Weights of a small mixture-of-experts language model, trained from scratch on English Wikipedia: vocabulary 23840, 80 bilinear neurons an expert.
Below are experts of layer 5 (counted from 0) of a mixture-of-experts language model. Rows are named router (the router's row for the expert) and show model dimensions 64-127. Each number is 128 + 32 x the weight over its row's rms, rounded and kept within 0 to 255. Numbers have three digits each.
After each expert's rows: "gets" lists some tokens that make up at least twice as much of what it gets as of all text; "raises" lists some tokens whose logits its average output raises strongly, later layers aside. This comes from a sample of Wikipedia text that the model never trained on. Tokens count by the router's weight.

# expert 19
router:112154098133080134158095066139078190136116134166121070118106089160157161145181100102102114168114105170065183118154110141158165095066092110095142046129118169145145151130125083173158090131152078
gets: " |", "=", "S", "C", "B", ":"
raises: "ies.", "y", "on.", "et", "oper", "her"

# expert 34
router:130132073151096121173130112154100147142123178129090083103059111141129133119108124089058117117128122078110158110098132159164103107159129083086088127139140153122156123189084054171119133119190118
gets: ",", " with", "-", "a,", " a", " including"
raises: " and", " The", " the", " C", " B", " A"

# expert 16
router:136128075139103126187110116151139163121138159133142130105076051162115139168147126134101124164125098134077135126079122117124184082135160106155124127144096125087185138183113098122173113102155055
gets: " a", " that", " as", " which", " he", " an"
raises: " he", " they", " the", " it", " she", " one"

# expert 4
router:106161106142131121153107067184122163102125189165113094121132108171159179146108150063112128128118081150112131117109077139135136086112124103068109063162083128097152109155101101100113082149129098
gets: " two", " of", "s,", " three", " 2", " 3"
raises: " people", " points", " people.", " other", " of"

# expert 25
router:100138123197104121151137117136092170120078151133102140092117087176147093159113123068028134181167071144076200142084120127153166084092172097128080120201155164133151117177103094118170120189117086
gets: "|", "-", " The", " c", " –", ":"
raises: " A", "one", " I", " whole"

# expert 8
router:165167045135101093166142086148118132105152150130122096097078040125154091139135168075055089135149112199120108157118116125117137127087120108093087107183102165094188152107113109178142138165129102
gets: " the", " The", "'s", " his", "The", " their"
raises: " same", " latter", " last", " entire", " first", " original"

# expert 13
router:122177095130122112142095105181140094097116151133109100082124128132171060178169152115120078126168078157135110093132157106128137140118121102092167104185125139061135150157129095179168145126143076
gets: " first", " had", " has", " also", " have", " only"
raises: " been", " served", " received", " placed", " set", " worked"

# expert 24
router:143167109167138091151086118192067147153106097165108109135047122092145106130105156101070060136172061144133222090063143135134133102110118117104130083161124131108145144156103085115133101161107116
gets: " of", " de", "ian", "o", "a", " President"
raises: " the", " their", " a", ",", " F", " New"

# expert 0
router:114184078155147114127163087135078156067142155128117109103126058129143167119138129112128062149124100142129153096101062129097140096161143122136117080139120147116132127189132129129125120142137116
gets: "-", " P", " C", " T", " M", " S"
raises: "orn", "ys", "y\"", "ie", "ater"